{"num_hidden_layers": 15, "hidden_size": 256, "n_experts": 128, "experts_per_token": 6, "d_expert": 48, "d_shared_expert": 0, "hidden_act": "swiglu", "moe_layers": [0, 1, 2, 3, 4, 5, 6, 7, 8, 9, 10, 11, 12, 13, 14], "router_score": "softmax", "normalize_top_k": false, "routed_scale": 1.0, "balance_loss": 0.0105, "balance_bias": false, "router_logit_norm": 1.0, "n_groups": 8, "groups_per_token": 4, "init_std_router": 0.0156, "lr_router": 0.00119, "num_attention_heads": 8, "num_key_value_heads": 2, "head_dim": 32, "vocab_size": 13083, "norm": "rmsnorm", "norm_place": "pre", "norm_eps": 1e-06, "positions": "learned+rope", "rope_theta": 10000.0, "rope_fraction": 1.0, "qk_norm": false, "attn_scale": 0.177, "tie_word_embeddings": true, "parallel_block": false, "init": "normal", "init_std_qkv": 0.0204, "init_std_o": 0.0, "init_std_up": 0.0204, "init_std_down": 0.0, "optimizer": "soap_variant", "learning_rate": 0.00315, "beta1": 0.95, "beta2": 0.98, "weight_decay": 0.089, "lr_head": 0.00785, "max_grad_norm": 2.0, "warmup_steps": 200, "schedule": "wsd", "decay_fraction": 0.754, "decay_shape": "linear", "final_lr_fraction": 0.1, "batch_tokens": [65536, 131072], "max_seq_len": 512, "doc_mask": true, "train_tokens": 653500000, "max_steps": 6776, "dataset": "wikipedia_en"}
Below are experts of layer 2 (counted from 0) of a mixture-of-experts language model. Rows are named router (the router's row for the expert), down (a neuron's output weights, with its number) and show model dimensions 0-255. Each number is 128 + 24 x the weight over its row's rms, rounded and kept within 0 to 255. Numbers have three digits each.
Before each expert's rows: a language model's description of what the expert responds to. This comes from a sample of Wikipedia text that the model never trained on.

# expert 55
What it handles: Two-digit numbers, Bel. Two-digit numbers in tables, coordinates and scores like 47, 55, 85, and name starts like Bel in Belgrade, Belgian.
router:161124081174122126088103138137110134136100174083169128107133142179115121086159112130111132124165136132121183075129101101124188118122131124130122171135115083101158159127156121161137146130112106141139079120131151071078099148121136153149097142144107114092156106111165128136150108094113095125116082133069153104130115150114104129139135159156111131105125128134144160168128122141185135109105113136141090100109117089100153151107121093140127155132121159149148155106118130146105153127113101131126138144129157150128147112121127111125129173101142129119122133114155115126146149152089102100152101081147128104148163152085163132103115124087103138118160149152145114092127146103138106134160115090083107123138119177152139125074136129122117159082127134133153104088140143110134131130114155
down0:109131130149122125099089145125100125128136120131093089108166139142154135126124116121134118118184089129149123140068126125102145123130104156141122178134167189088101133134133087164110113150139136153150115162127113103109164110126177126141141148105124143141152145150127125149145104126125082140142106103149140128154105172133125128126172123114087126104128142184065120126169098095083154098130121092098178118120113119141144115139149078137127161116137110101149147121089148123118149110171114134124127107128105108138119156117142112092130133164150118108125133125140132160153091102135121133112162096145124133135086140101139085127089125170161123120149156139168163158147132117132143086135117129193094184118116121135105095126110152121120146163106152112067152109105106184136117131174110
down1:113120137111105157170101095132141162075119142150109130139138132139088082180126116121111103158152101049127125134062120105129113133134116149139118117158109145134146091155165092130107123161178132065137134156128110129160125134121131140104130107145185100147129125118124136136113131164124145125117122122168132085142133107145101135136136125140098140149131111154130142167120145120138122135121179117146125159128116104134109071117117129162139117130110172135103138122115107119119117145101136170115127129139176136169131170115139118142122118120100161118132151163116092144137135113109119080135123127089121132125119151113135151097151158177105149120121157151112108132120127096098110102164177213126146142220140104153133118134162140152147148119126152140147083127179110160135126147135106
down2:144115158104119121111105157151094105124166130175084150098155129114173119178116116100172116086132160144163119119120142110115085147158111105130101134114129140099126136069142138088104125156131103155118145083110145109130122098126143142153162138089126118098151133157090091132102132121141110157137151124136095153053102129154116146095119124114072173087136127059158105061104124091123109115152117127100124132142154151132132116113120142116111130113122121111086104114100116136126123131135072139118110100150115134129148131093114130108103132118134139130117149070139159111088119141096168133114114125133122112138115126142167108135117153126137159163123086123065131093135138106116152145089104123084116114126097134129116104132114206133126118142112086156139139155129126148130128096122157
down3:146121117145098132150134109129134123151147133162090091131123101115131064131155124098141124122145118118104071137134117100126178128124151106186128150128158154134130125118150121116150134143088164136107086161125078115113110166168140165168127159145111091118126149128135131134128126124107151149132199122129099146155137111134146099139145104096128120155127128111127113109092124096104150119082134115141092134124149106141119095148136130113128137128087135128161142097143148091084114153048134180171130095095125124108170094128142128111147114142086126127139169082112129138175150144130102122097128134161119170159126147116122109149151052143108072141130142148086097118156098122121122105124153105142120105110134164187134126132149174135150136087123119117101138104111136122127152113139107
down4:137127161172109167112136134133141162094152116126140113115140137150139162148106169138146120106108120123146122150127138166098151150098135108123114114135142112109142168143114129127140126182130156128124113139100176078136083109120181132087168157151122094110130108117115109159178082107167129159119142124123196100122160093117110128134173117093135106159125121159134169129135119146139152133157150148131122137139107143125128143113121103119133150133121139177137141133192160117138137107103124110136087106166125145108101152112079093110119149137126092153112105129132118158114186126096146120119140142170162145128135092124148123156100139113155090060140138158125148167106130155142112158149181155125126113082113140171166089122115118106144098139143132116121140110107127113150060096151140
down5:145101127155115118116105119101038155151121157121133104166167112066092139120116172094118147093192080166094102133143138121145125073154087131131098145145125119113153130145144107090125157096139107172142109128136125106141109176122077163126084120131142135133150126144158132113146143150125091112116110182113128122136123157115156121145128171151128110092114116134153118129153101107139143110126104132146129147130154140142133141156151145151165118157148132117124146140171127189123111106092124153145162086149140123121101115121139153092117112117080098136125106104107121142149120180131118133124111117141106152083151089120147135140089151145134142144153131109078119168152110168138128111144096105148140139157081132126117173139154135126133161138184123123145131125117141116135113138154182
down6:130132170128117102118085152121104138074161113136126121148107155111128147153115130111129146126095146129184097151159137111120089172127126106095067149115137130113137142148155111141123131141107137127126088139128206146142108111147197109143100142133143101139121177119107124146129107101147141164105113101119106087104167151138110125145129128167125158128139149123138144105149094136155102102105155126117120128082109169103111161145158085187148149125142135135117118139147148136161149123157078080139164130131120112125156108112119117184164094147151139152121153151163151123113149129136097095150108115114152139110129133122154129127132141153170104065113162140104142128139149122158107155120171142135111101141103118123119066121108164136111137137148113120063089134150175120151152142125138
down7:111144140107121105104127186159122115131204104107168126183160131150105114103102081115122110076116118143139125160132143105128154119151156120103099124100153126133163114123133135103153106153092109074146126114171108104122133151123168077120109135116076132070145111146097098100139140151087150164119157129142153074125134104167154096123126139075138134125142131142122146127102136105122081143133114098101158135155128157144068108115143154129152150120138128117104112095105159133133148143156101135133125116112183159133101129114131130136117102114104172125136112113135117143132119134100135091143134088115128143135121112113141129145134129163114112149124156147095127126098147117149108136130126138116131135134057121095142121135078130106143073129112141093096113062158184146114143151114101
down8:143143142141112099102058181092113166105171144122139086102066120141141144108162117148153133156113118119101110140181122122112103088117131143137106118165116136115099116116150120155143082073102114142140101129096099149177124166112135110116115094129164121088190126128158101159134139154130110095119142128088116123141158097124111098158158152138135129127102122156106104153131146093128103107129103099138093117111121130119129094141137164130133095095146105123124115146087158093122146119125137140139178116133121118142142101160121170133069106138133166128115121121130126128116127090119145113154091153133147111115115130105112160110162149146124082163167098133139107164135108143136137153124126102107138139129088125134118124143118079143153057076133090100096140138148149120113099129179128
down9:152081100131147102130133117116133171124122118127121162090099127140153098113154117142140157130137081136143114170086131106101109129132111171141129114102085141144133118143146108130154144128162104145120138156120155136139155109131096123088149139127104126113095113086104088172177137111119131106124156111127120098110132136085134092119148139097142156148184072143130090144125086131121140122144168146142116103135134114121138113128148169116100146157120122143101133113126142123072154171101118123125087163158123138146158128125141104160171095106110085122161162166137120150133124153128193136139155109132126149148141133110121165127118142119125123129161125144157100154078093133136126145110119104090139179140144078166118116169136083092169139158153159125118108159175166171114137104120175
down10:137145063120093143131122140128148126109105149154117141126141149150142120122156145144105115139075123118132135104147114148106096158168120121192101154137104128102132157090108137132128101118137135134132163142119152141120127128141130130121074124121077119150160103127117195196167149145097132132128112139146144099124098118088137118128117115125137110137100137151111133119150100122131145077091138121163130078124117137168115109151118152143133095166112114125126117134150148111167174175064124115153119151119111133127114052099143151111120137112131125106109120158162123122123123159090122143117094112136137148144122115095167153110144153163094132089112140136138096154075115130123147167083153145103154157109111104110155155117119092125071134130139170127107152143146104090065153102126138
down11:125099119117106099153141123127140111143134172119113112118107162122105126123107127155158121108119131157150152154132117121116088118117161152104152113114100114136156116126152133149143097119107182102138166138152142128125104140108130147096052117124129163107127161057136107113172089078125117099118154135154132140080084129104083121126146148106132144129169126106113126108131090143146128155093093145162173111138151117134175099150156072169093123124148147136127135112177108140116104139163130180079189118156134143169150098141122098135137114168115122138158124084162147146115093137125115130110126119159118112137139127106148088145141124136123125162125110084103122122102163095127111161132089142115092142116122124135129131160128107106119130155116115100108156125154119164110139146067183

# expert 43
What it handles: Table row openers. Pipe symbol starting a new table row right after a line break, plus list dashes, in sports, election and statistics tables.
router:149128141129140138130127133089130114150098114137127171141159148124120132130172127106113166128161105154102115146106118126149106106098129135108083109110126165174130130178170131133135094157106165151083101102117167160072128108132129138113156117164131136181096091105137166156121166079116151137128164138132082105132098145123110140107128124141121156158118137105153107163154109089138107120112123122138147140140114089116122114157100116103153151113117147106173152109125129138130147176160151118106185133123152117153111129103145101151160122125158114113146145120132143134102129078090160163154141127099126127112163132112148120155123101090118109181092096179116136111096090120088125158165117094177107139124167146108118127170149144101132157140107143159143129159173079130141125138162151
down0:142106116111106100124120102096134140141083135113105138130156154129084105133146117110142164117170080120107114120146150081096109176116150114120128176113130118129099160176163126126110148160138112152142132106095158076112136132167128123095130144139095155142121080134127089137087133120106164094169106128124143092169086127098098134191096114097060160085119105142103133077085154137134055132112114103106130126137106085140139155143160137132120102134112129154124129127145107129112132147126106122135121148154169138119161115124091108126129109104117149155080099145132120134126128121123157107135097117117158116116144109144122100121142155107110143122096109131121142121132142154101144123139119163118092103141123128099125104140151066108163163137157083104174112156108109136103132175112112
down1:115145143141141065118183148124160115149137119151118122132130121120123096151098130105074151144132155124133117120137102129092100133127161183146152102119129134129123160173157132132144117196114125131170055117169151126126160170159131120129138122127100132128099158108161146144128109110141152133109091103143111136117162150159110123146131148106114137126125115089107139122104114098122076151128113185112152103102128113125136151143145140116125156122121137118144122116164090127113154124176142133124079072150115172140137125157155121159144107130123141121139118100152120095075130104167116119146101133115152117145155133144156086177142119113080178111130144148122103079130113056146160165137096146107087117126133123097116140121111080162126145117135115156124101131162136152154078130151128
down2:114113149111128042067152150105131120154186173119123175140106119112151151163151142101144149136165180147084102130141144146111125135142159111136135112164149096095134115140121113158122127121129139100176107111170150144123144159063141108126134082112125113085098124122123082140104128158139146114173151136150096113131128109118147128123101120113100131110111162134106128119143137078105121098130145131123136132152173162149115131099127117103132115130136107120136119116124122113127117131107086147110116127144099104155114138151107112169093143115119146109175109150168077076141142139089133143156166172135156148117115136124120116116133152125127142197139149129143114082096148121098203136117141138122125125133146083164147102096107096116115151140096084099116131150152138120125110134149110
down3:146123125124158129119114156145166122102147148120098152145131085140104086117150087128131132143116133181109137137114093107133149153099124069145106149130130136110098145125162110132115154150120133140134112132106138088108108082104112121102137126123136116134148128126121136158131087140117135189196139116159109146142147131121136096126121154084138148128150091165128116154141134153097138151087121119131161096099145100137126159142162123103107072155147101159134136088133101132162148142098062105147177121157159146071129142153186104122184182126143136144138139140116144126130122110097138125100115137157125138124144124179098159138143083114143147103128104097084114141136154159108124121131142118126118143143118098090142144146102115145158093180153107111109158203102161117144117133123138
down4:151124116137139120183093150145105180115109120108126148119115146144174110120136134148103128134091126137107116148096104093119181112116110128123121144092140107135130145108131132135158118139135080093144091136112087162135136086129073112123096134153133123112135140137136081146137131141136128168110121142118110171146096147121087124104090070089109055117124160135149127115119165085115153103129110111149103081054145114164141123060154095153094139160106129150125121163097135122086123116100155144104122093083141147169144137112132132096129115120125095137080130107104093084164147113126125122137149136135059107166117151173125127149126141121129138133132147138113131134129110089078131118132126112117122105131106150124118118159124131115130176107147109147149126147126139168168149106108133
down5:135151099133144134122098106134130119118102136147139162111086120151134111162139136144069100138123164166128148107157149146129152117087136134129105104153100089088142145153119155111125127157134105133132151106119123116093137114114119134115144166094100110149171135110126183120122120151135114149079135190086102109123113139120125195114128151158129153151125132103113094128118116155141104148142124165157141091116142109114125115080138123140116127128086122135114110112155121118076097080179053119124113120078106105133138148149130119149178131140135108152182107158092122108142108156159141125141101104107137139120115138062162149148092110108131109109145140165123131115092087140110149100109110133130114176155130132102108085095139139112112156137119134099188074118123141138141157099136134
down6:134105127129130142112134114115143140138154114147169115121086124138143165096172178141149113125139120157146196141119133116116149156107119132145123109144142128181146119106142195126167107131096161089086147145108162087110148111139146111134126125132067094144138159119136111135129159109142103081132140146125127104134140128132130075134154108153127153136129131132087127141134131132102095123118104149118130143151092164116124124122137132152157163171152084067150132126183152104174130124140140127149103138084106106101139110106114117148083117105106137151155099133094106146103105113150126146129163117107120119137109171097129090145115181131122111142092132160142145147115164091118145121117096120143153166112152132120129161165191146107156126148071141114157096125129155166112126142154071
down7:107084133103145135131150131088124110141157129115146148109111110087114113118094103115148112113110101085146157117140211117148142119115103155156157122136105131119139144127122148131125081109115099111119139179162110127174102161154134134121143129140116152148119110109123136093140142142155117078147111100134104138094130093102138076141101121107135162128100128130078159139091095131154136118125173113107130109110121129141132111130109154118142125132169140121105127167142187096177129110116121048126150132111153114099117092102118101139131127123169152105104123125129133134141131121062178138148098095161127094082158154103138124096121151138146149159130092113165121134113162112138098123083120123118125145137146168086120148167118109134124120162132116132139072128123132148065143177142140
down8:116112149145183121118115116126104113147145144172126112083123132113105120131137115134123154105092118123141115128124149133117127146170128172131075139142108122075130139134169164176122142128115138088135109137089114124118089143115174135143116123128104156113093116147126106132132140129118106140135113139108122112072143141097139142145130137137150152128157127091128122141090139108130101124139116169114116158088139113080129136112067116096139183143164170112109130156144160126109186145186108119129137132118149148121090065160116141132144073111147131107071148146123142169132155130134104126149081088137127148115104140112145124116093128133113142138144125124122096075151129161134119175114101096120103112154212167138110104114138093158136138138109143117145136135188131129106077124157128
down9:119158109116121155130112127132123133060148125088090149139131151132127104129147140141127095105159113130099142142080094139107093137143131128125159124122161120120116131125124083124140111139131112166138152118175144144088143085143139190097123118133117084132147165099126108060125098134107094100164127116111124167153137101128111148129152088127133125118167106139161141127081155150129092124176117082125112163117121147160159084142110161126132138128116088130112111144115101136190111099130077088152134140159105161153127110140120093133109127115171120108180148163132114072138130105130153143142113137144169121169145082152119133149118116136101133138155088133107142126135083085128118121129149173138124082140115149121142134130146145146134076107126122092122102120092157183151136122126139
down10:085097139109113090134138099139096158114112123126143123112131127099125118116096164140118124103092079112120138097149117132110136097154171142134069142104112129119107182102136163184124138129101141156184118152128139106115095185121132175158096103096188117124085150138119123130139131101128134126091118130116155162150141151048093155140130129125134111102166132115123145093115094120118135185140103131129117111122104120093107160073127109147136102089140139103139141118131138156081115149124133146132124125120141161097152133111114121124130094114115085137105134121135105112098120165151161187118122133093135126115105137126114125112118111130111129135114126136127145133126134148157161150127151114115132133142133123129144102073146106109140138151238124140150096091132144117117111068143122
down11:135138149147166119153154105081140131143144089173101144142152142138123143095127147174107110136130130143162066109094103114170124162147132091103118108124114131147141113124095094142149110135123119147119126152120156118128127122132101160146130134128163132148136075157087146119111126112117144124131123117170137140162122101164150111115147122119152133168146121175126162089133120094122120101053124177123137133192140124112159113101103099172140117152112113157150151145105187122089156086096136126121134161118152145122116132133125125101145129151094077187117102130149111130082161134164154139104148133090097112139130116168105118094130121121116144114134110164120154176093154118126154104129134133077170130101120114129114131140170118127097143143132174127127144106123159143191098125099131

# expert 6
What it handles: Role-marking "as". The word "as" after verbs or nouns giving a role or comparison (used as, served as, such as, as well), plus became, called, named.
router:141113128110108130170129130140103121148148112149097171124113152157140090151091124167121125126103147135127155150104123137135134140129122136061108106116104143124139072149091125111140110090143107157135135131128165149142118167123157094173110143151115133123137160132106141112089162124087140154127100100108178106152165123111110151134101113096092137095116125095157133098151122103128113087142166103114150090058095101111084119132088167168120114186120133127179113140150108130169120129141156145095125101135077111136129133137102160125143130197096120117110084139127140116176120140128157170150108142107122152123117129169129121119140106162099129108128143116131159155108116166151142102134092103165116164118115133143106130152161132143154094181132142160109137146125113086148114114111137
down0:148116097182180104120171149135132118115101112122122163138094073134131156145099118123109164122140132148142113152106127176156137145106104062149164128087154164120148154132124124109157125134134182156101157150137115130142115101162118104147089110152115125126090128122158129130086127133104138164155120140145108117148152147139120150129118127129103098122164143092140131138125118132098134109138108131162133135150102147138134111131129129071118148118185149118099106124120137152151156140083119107114170129129147099145115114125117114098111145168132161040117184120101147096118128128121146123108117151099104129127135081166074097158160098087141105121137186124109091148130133124106107121111094119127127137118102126156170188142102132103109159160151141127068125123143127136129161106117137
down1:128125152094125165099114107153110135098108122134147128147133138116153114118128119138119108067150111077119146128136083125113127131146141116148153141084083128150103110128094124114150121119135110089120148096103141134127166094122133119119090178136090155147110111134126150170091116124145127175143116136167142133102186112124153085088153186076143112143164111128164141106098101127152097139126115183124085118120112109138128136084154122194130123131124162126100132141154123143163153145119081112133122125162152160096130162150187112178138124108089135118110142163190089120070123095118158111117094142130133140143141132130116164095123089127123125101130104150126146122127139140143111129145149065143117121133167156117102106124094136123152094129133104131120149134115166120153105131120094
down2:131112121179123122137088094101122101148139124141136145105138124111140158106176118106134113138098138127134107160076138103124129147115107122129125114155123139098121103140120154140171151094135169136110146140124127147108135125114123157142130154139090133171141103133139089106130132138153113099174133136138174088098176141161129143153150118112131148122107108129135116161124120165153122166171063111162133120137125112146123091203090122089129135134146172121085132156153124119139123132161117123112148123178132137131103101178129098122114151157116124107153154107090165088134115169120120115173118116134081087119117132116143086142144164134131157094158083128080077093103140159142099122085115118128124106113129130133107120137100113155141129147061124112133127183123184152112094154127122
down3:134108121076115106065166119117150130118111117146149114140084107143125147097110184079161102120082124158088112099159132073127163089124150140146099152099101135138085132119158123097139163121073151136146159156093157107145137120113121093144105118129124102112134109161150150139133115137146148104112108088155095091112141099116124099153130159138109112122153138153134121117127143135121113118122101139130128137126123118071142111064124123112111101105078123121106133096087105110119138135151086140121121103100174125121113122110112125134151077141168100164092131099142124179086149107134144098148110094101129116134126129154118093096136146135143131123142158163108105128182162120091137152118172147136102113083099121122127125126112136109126130104143108175077100098094118147121119147146153
down4:175132060116124140139148141128105157135132122119163121122115156140144096121119122128130136152135075122147127101126096122142175154134110080156137141123117136127085131161154109126122098109105092134128113073116082142094167128119142155122131149148104141129173131140138153096142129150162107162114122128110121144160140133158133131144160126098116114121134141141132123136123111133204157168155085177081098138107128139143121120098179159110107057116135146103117162143124097145129138113101108098129148113095115124153099126136156113139106165132073101106182162155106109131125113103131109122147132139128140142107103116095142140150136139102140160101074141123116118155093125157153113157101130112169125115178139155147148158134121187128158154146148122129136129166113133084059149115103118
down5:143083101175094119099166139109110065135138117147141158119140116126138142188114142094135156150141118141158166147098158121091119150143126150138097126125155138081105142141161110142154137124115167125096136103113150112174173115117165141091121115160142143115115072105119110149113111124100139124097155127099125113107138132137114150166154142108116113113139129110102130165157135116124130140143129125182130102121166126180127106124147108128134095125098167126180142128114173131126100178119150126116127132107138133156086158140136106102114092162132138093135142112146106160169132204106152153147170123100088105122125167136150117141132111137143173179138116116096146168114146149144119113090161105108139142104106141146158121101139117160150122131128116131103112174097115144143104159078094
down6:126129120133133121123132106088139144080146166101163115118117124146123079136126127136106111117136134096097142158099084119109159122118160099149144174158105146097150104123118099117162138149166117135119162115137103112130179145151134149149123136133122184133089088137084144099137141139186147146143134124107117153124181136091132138132108118157158124138129119106132150144171095145142106114089119148123142095109164136128157159164115169112109123098137141080124128139130146138141122126123128137177122075158176130108152117179156094148137135201088134101157109125097105153141123100129115110112141135117114156140129145120135143098112139194125147162100108154124173127112154143122106103098123105137149160157157115084139114149097164168162141164113146125138130178089121154164118111118101
down7:151112138157152104117157134118128147119153153148156113110158147127123137125098120123146114054170117116104145129120088122149135133108118089081155136110108142108117124137112132088151126089110115134123131118118142149114147137133143146114108085121152141130108133155109101182176090120120125095127120123126088156127135089136160153131135159118103118131115151103124137102139107158108101117128159112126110108131106157145134145125063078104123158131162142183127146145125171157125129155157108196137078109120088134124134122117114142127141078116144140123144154149166176131157143105124126111137120129111130093124143142105122133099167075142154149178095105087156141122149150109115139170059143153116127110099128106144156080134137153162152104165140114109142082147128139168113146178076153
down8:160121147113148134128123155101156147128126113135127132130132137089136169145145140120153145134129073146121157197128135146105143145141172134144150098146104140088161138105142117163153126129129129149135160143107141126146144135125152132129154120078164149132090086127144101148139106180111119118137146093126131131151121132142129104122123077093121152150110090118099116148125144145078141094124131096096146130099176170144170104180111102145128124111143101147086128143128123130110105124123148107110121141143152177089144142125109134140135097146094154144125151129105123117095154127159141158095118108129105122095131196109112108147105083161128119141130133076091190114133187141132167138121097119122132098127119150121100146184150121157138090131098154161085096159183120156094108157100113
down9:126119148167120172142122142128120083128177142142101152142131121128157102126137124120094114139161098123113128114143147136112122157135106085090129131154143147140168108143080085147071119176131165144117173131147120132066141117145149161153159147123137163146105109132124157151110137142168138124108126114132161154144137122135173094123168138118133116179147115125165138168174116108143084113097159110173129123148190132147138092159133111134105116173182133124123121107093109110143083117165115093074122132131109142129139122154161112178125124161123141155137132138123121069143120142111095151125152139172141148137118118131100144103149119133129127097146106112113139119121154136145097113133143087117203109124136150141145079151139151115069155140114127155143107150157124106137101135153117
down10:173141103118142178138115108134108137107123140145114137129137117122154136202153091139126088142132137134131166176109171184149144133117151138174161134127125150151152152132152114075164125137130123107133136095085167149105118129133086090142153163178135130175171115118078146144141148137114114127111106096077134101117103120170147101099128137112142127112152137076116098146154175129160141159146130138109167123115121079138130097169136135095099082131149093148104154151150082111153150132151141153118146094138120121147127131153138139133167173113106175130137144116129154136109117133114138138146120112080109113074113122160130143140086144135121138157119139089121100145123113149139117112125135127163085117153121139092098121132128173161141132151138130171106133137190131123144125115105132
down11:112142104088120149106146132098130150118107122112121154093140121104106116161117127146106177108153097116148152080137163122109111082122126065168139122071130090152069113068126162115142084120111111130103095155131122115137107115139119143142123165095158101092143156133133155127118086098168134129146123108131116077094137098088119136139153109153127134080146150149135117084139140113106120118093143185117146130118127127089129149074148100102061143137153114077091105133141138096139148109156129145148113114096156140100100132115096146119157075133102099136109117130108096145149125101092130148138144133134140118112165127126117139179125151089169142126122113110104107154133150097135138111144113133122157145082114106126150143141117109111136127090142142130141115122101140144092122162130182

# expert 8
What it handles: Personal-name word pieces. Word pieces ending given names and surnames, such as -son, -ley, -ton, -ford, -man, Ly-nd-on, plus common first names John, William.
router:144157122156151144089173154118146095124154124107113141107138089131133078144102109147109141121130136090138142126185155174155166098127122154114094115107111158114113120158120154139148141111103181100170129129116131147172132089116132121117127130142112121130145144187115136120154138086129140115128129134119105084087128067118163101131139144100146140170144094067115141121155111158069153121088102109110112145099141135131133147143120160096149148131105114113159140164165154058152154129126130137136167132100096123114095098144140139092134142131122109123134102147137157137112097134109116157074106101169120153142138129136164144132096162116116137111150092128092115138145136156151130113137052099132144146122132127152153130150146154102111115137112146153098078126127073137148142137095133
down0:104106099169090118124110099127133120130171151141173126133134161101102137143137105173113118151101122153099157145133122175142124146112129113159134130159136090133138101125158122153142125108131122173150125126124116152111102131134123186105092102094104119114102116115116124116098136188096148140117133132133140161148099104147106155134103136102107130096140150135193088129106175149122096146119115157137104112163108146157117153143123138103083175127143149131111134174109117143128107115132095124134129101086126100162127091090173093135107142145079105140107119135096111145167086121111151113172148106090108154108133154058130141078142143139142115133116110099130115139126087111101079168141145139125091147130093175133096115131126136144107121117123145086136118159085127147103094146136078
down1:127103105135146132106131113082167083148127109113092140123124097148088142121120152135109138105105168127107147134139162136119121105092110154116131098082103142119106106133085128137138169109128153133142098050118129124131125142151091140081139132118112100099146092120095158148131141108143134117121156090139140148095118105126137176102117145127063123127091143121135178148124116089160159120114152109085093158137106132130092106138119110131124127122125158097139127147136105199159123133140133139089131101128096117145141088141165133111137161110138130141144129133145149117124116184124115138168103129144192145171115102127145122135108139132121138099154162122163104097131111118084124174114087126121163143109124129144146111061093146167143166121140079116102124136087130138167103145082125
down2:098113133154112091135159140113125126141133134138159132134115138109105117049115120115112160168103144160131170151125157127112116094176111138119117128137116148175123122124140170153161112162155172121114155118122145135128132132133123158154112118143154133128175147127145160108113144126106140132130060125091155118093137143128094104128168140126096135138096109114135111128118121154107109141128152099145120129098129146096159156169090164093142101095131135118088125110173111149115164098140161190157077152109163134142159103131122151133120114126164136096122098116164065113143123142114120098097130145135110125150142134104145142119139128157164122104122114167137149123146110116158136084180189131138132135137115080158102136065168107140139143157121120127121127136116094093179079155141114
down3:129126123118149126140103133143147127134126094073191135154156125167129098091145134167094054168132132168126131141134121151137132116139142136082163115132144090137132072128084098138138142110152117151185143084126099155103113077121095146102139162141146083066161147123133155123106149182124117141144142130127147140120166109120126123147136138109131135159117112161155131120127151133165112114100138077131129143125163146109123133192155102141104056141128081137140145108138112115132087147112154142100104180149128146114119144135131123149108106141127122121129093105160129100124109118121156132112115102166147149126120146157074147078117144137118117120094120122119096135124107156151165128178123129128160130120109129129150135094106163084143170138165139151143133167132147140119129147150122
down4:084084140123075097100122109113142131084112124112140114100154160157136077134081124139150120109120114155125150119161125130126127140084128131101135135122140105121101055116153108148123135159116124084128150135137103081161081119097114156118121102117095120109113155129105101142170109140151106124115149098121106105142139131093120138174142114127138110119162151131084108083114127136105128116122132127114086116125150150135105146135142152138123114140120098133146080119142142140119106118140121117137114163131116126113126126124136100145099144175090120126158133090149126118107149118133140143135112132139084131157164151103155061103098185162152101120109198108114121134152137085142095132138115149163136097144139146097107126076126095104135135109060167075144125116098202119111133132150110
down5:085130126139102111149139123111088123155122145111144146158146178126141156114093135092134141101084097168133124109124106101128109130102145116115118087126121124134109141125157130094127139078117104110159122115144148134140127175139128117110115050097144110115095146110128140100105071118131143116153113114153107122141136155151132125139101119156126060133107145143102087137177114134124141124142098089135120166096126123141115105109086089153113121141103096178149111143098129195170058097130125113184126121122165099131200158114136127136121113124116119120086117088102113125115096173134105103130166122147130099165122122132114135166145137147106134114133155116081103105113151110114132091089147162140128107116101113097162159117115087108090133144109163124134132158122132152108114123132124
down6:131161098156149132106104159125088123119113159123138112147098147195123115089142111153152114145127126133147147116122127142106125128134149085161102122152152153157166122139135121124122108117134168130119122100126168106171135137130137122135131121138119078117146104152127166152081111155111123161155089077146141130133162100129113133105085109128133098134155140076155122172106136157139133087122110176116115116132128128106069114163103122064139140168125124152083154099123119114136088105105118156150166170115106151128168090068117123114118111182138156114122086158139132173141150165137151131114130097112109109101167137125110118159138099112140158148165117141108132109148155168127151105148069126133131167133107154097137110143140112128113094084107099116133097147136163158154115109142129
down7:136101120162130140097123126143089146054115130118187120097082135110122140129114144119126122147138139132122123113093103136123104133099137115123124142137112132141118101135144081185093128096152106120144139124148136170125101165101158171082151091126097125131146147108127120142176143134106161138141082091114133139134158112135170121111141110101105139124131130139151146166177140174138141124169136098139108142061167125197149098147138167137113152119138155145146134125137117143132153149175122078053130101118112162186173116104127157109088129132115100138125136134091117126134099155117176117105108110119133144127141120160087138120148160137128103074178139104145142145133108132131088131138167111140133131156111129141089132098108156126128101099157117115165135127114140126095123123125141
down8:100105106103126083114096131119138131145089126146129152133107117130128136107119128087116130132157100133120119141130137163122104141124115152137145155066113142147121201136124173136132125163130124126144097149160123120123091130137101124119076109112133151125104094107137114176100148120164140143126126113121141151118137163164115117187136115167096160141139119134158124090117122129130092092174177144142122144143110150124124097058175125106101101157146121108160106109128117106122144121146116108124139134137121188125100103137129127143125113136164106163152159078170113138128177126142158048137177142101082126150128125098133117131131124093111114115128125130148095125109215143136118144131142108146112148103173119135139166128119120114087120157132122152144138108182111135135106116180156
down9:097157114168140130114147168144149132139126128116107134144104155147111123118094164153121168142102110135127069094070114088113098118121127108138177134127137116133080141124138112128130146128171096156112104129142139106102169138095138110115088111171176118122119139115154156138130132148202142119144203133131153115159129151119143138128131128151134078107118129151137181148107165127121139153118115152120087150129106120114179105162140144114110098127131123150099145097132147112125139146078170112138154140116186131118082154127154118148123130137115095157165124149121109124139155129149143171116112069170131107116106114125120110113113150134111131091191164145141184098107150117135144135138156140096129154103126131094106081115140110113190132134147129149129163112134128151143125164122139
down10:126121119078123134159156126148081146119117100138113139157126120106142119142100123157091134154118177115127127163101157107149074114128151112145157126129161136154099182138106106141117114161143090101103140125101115095115158155134163109123106099100099142154070129169067124119051137139136128113135133116101111116136112123144148133143146153124133105141147130166101141125087112106161132118080137099112133103125107151138151125137117083136109139126159121112101108116122077150143130127129120115099134136129139113141135144164156096126053132127133099119153099137125160101166151118103147141116110154147106166125111104166117184161141141114107135139081169110132168122083156123150134181139137125162133102186122145107112096133117141099167118155094083119127102144103164111164119146123123
down11:122171105150149112092134171096102121121127144136069150167087117122131113152107142089102135114155178110118104141140125087116125134141070152133086102111106133140098097161121095098141136107158145129118145120127140114142140113146131089094125120087139131095149122108137149134161103104131153131101109138162094140098160088103111148080159142124132118128112161117148166126194104112114144136139136144176123105101170168163129119167165146131116090110168124126134124144129178142133143118117128139139158120090144132172114127100117114122143114129136100129135136153118160127137146116107197149156157101125145105145130160152156113168131102104145080126100121143187140111105095104152103102092161114134124144150076148139117096123098137127104105148110150178134135151138088127139118157165146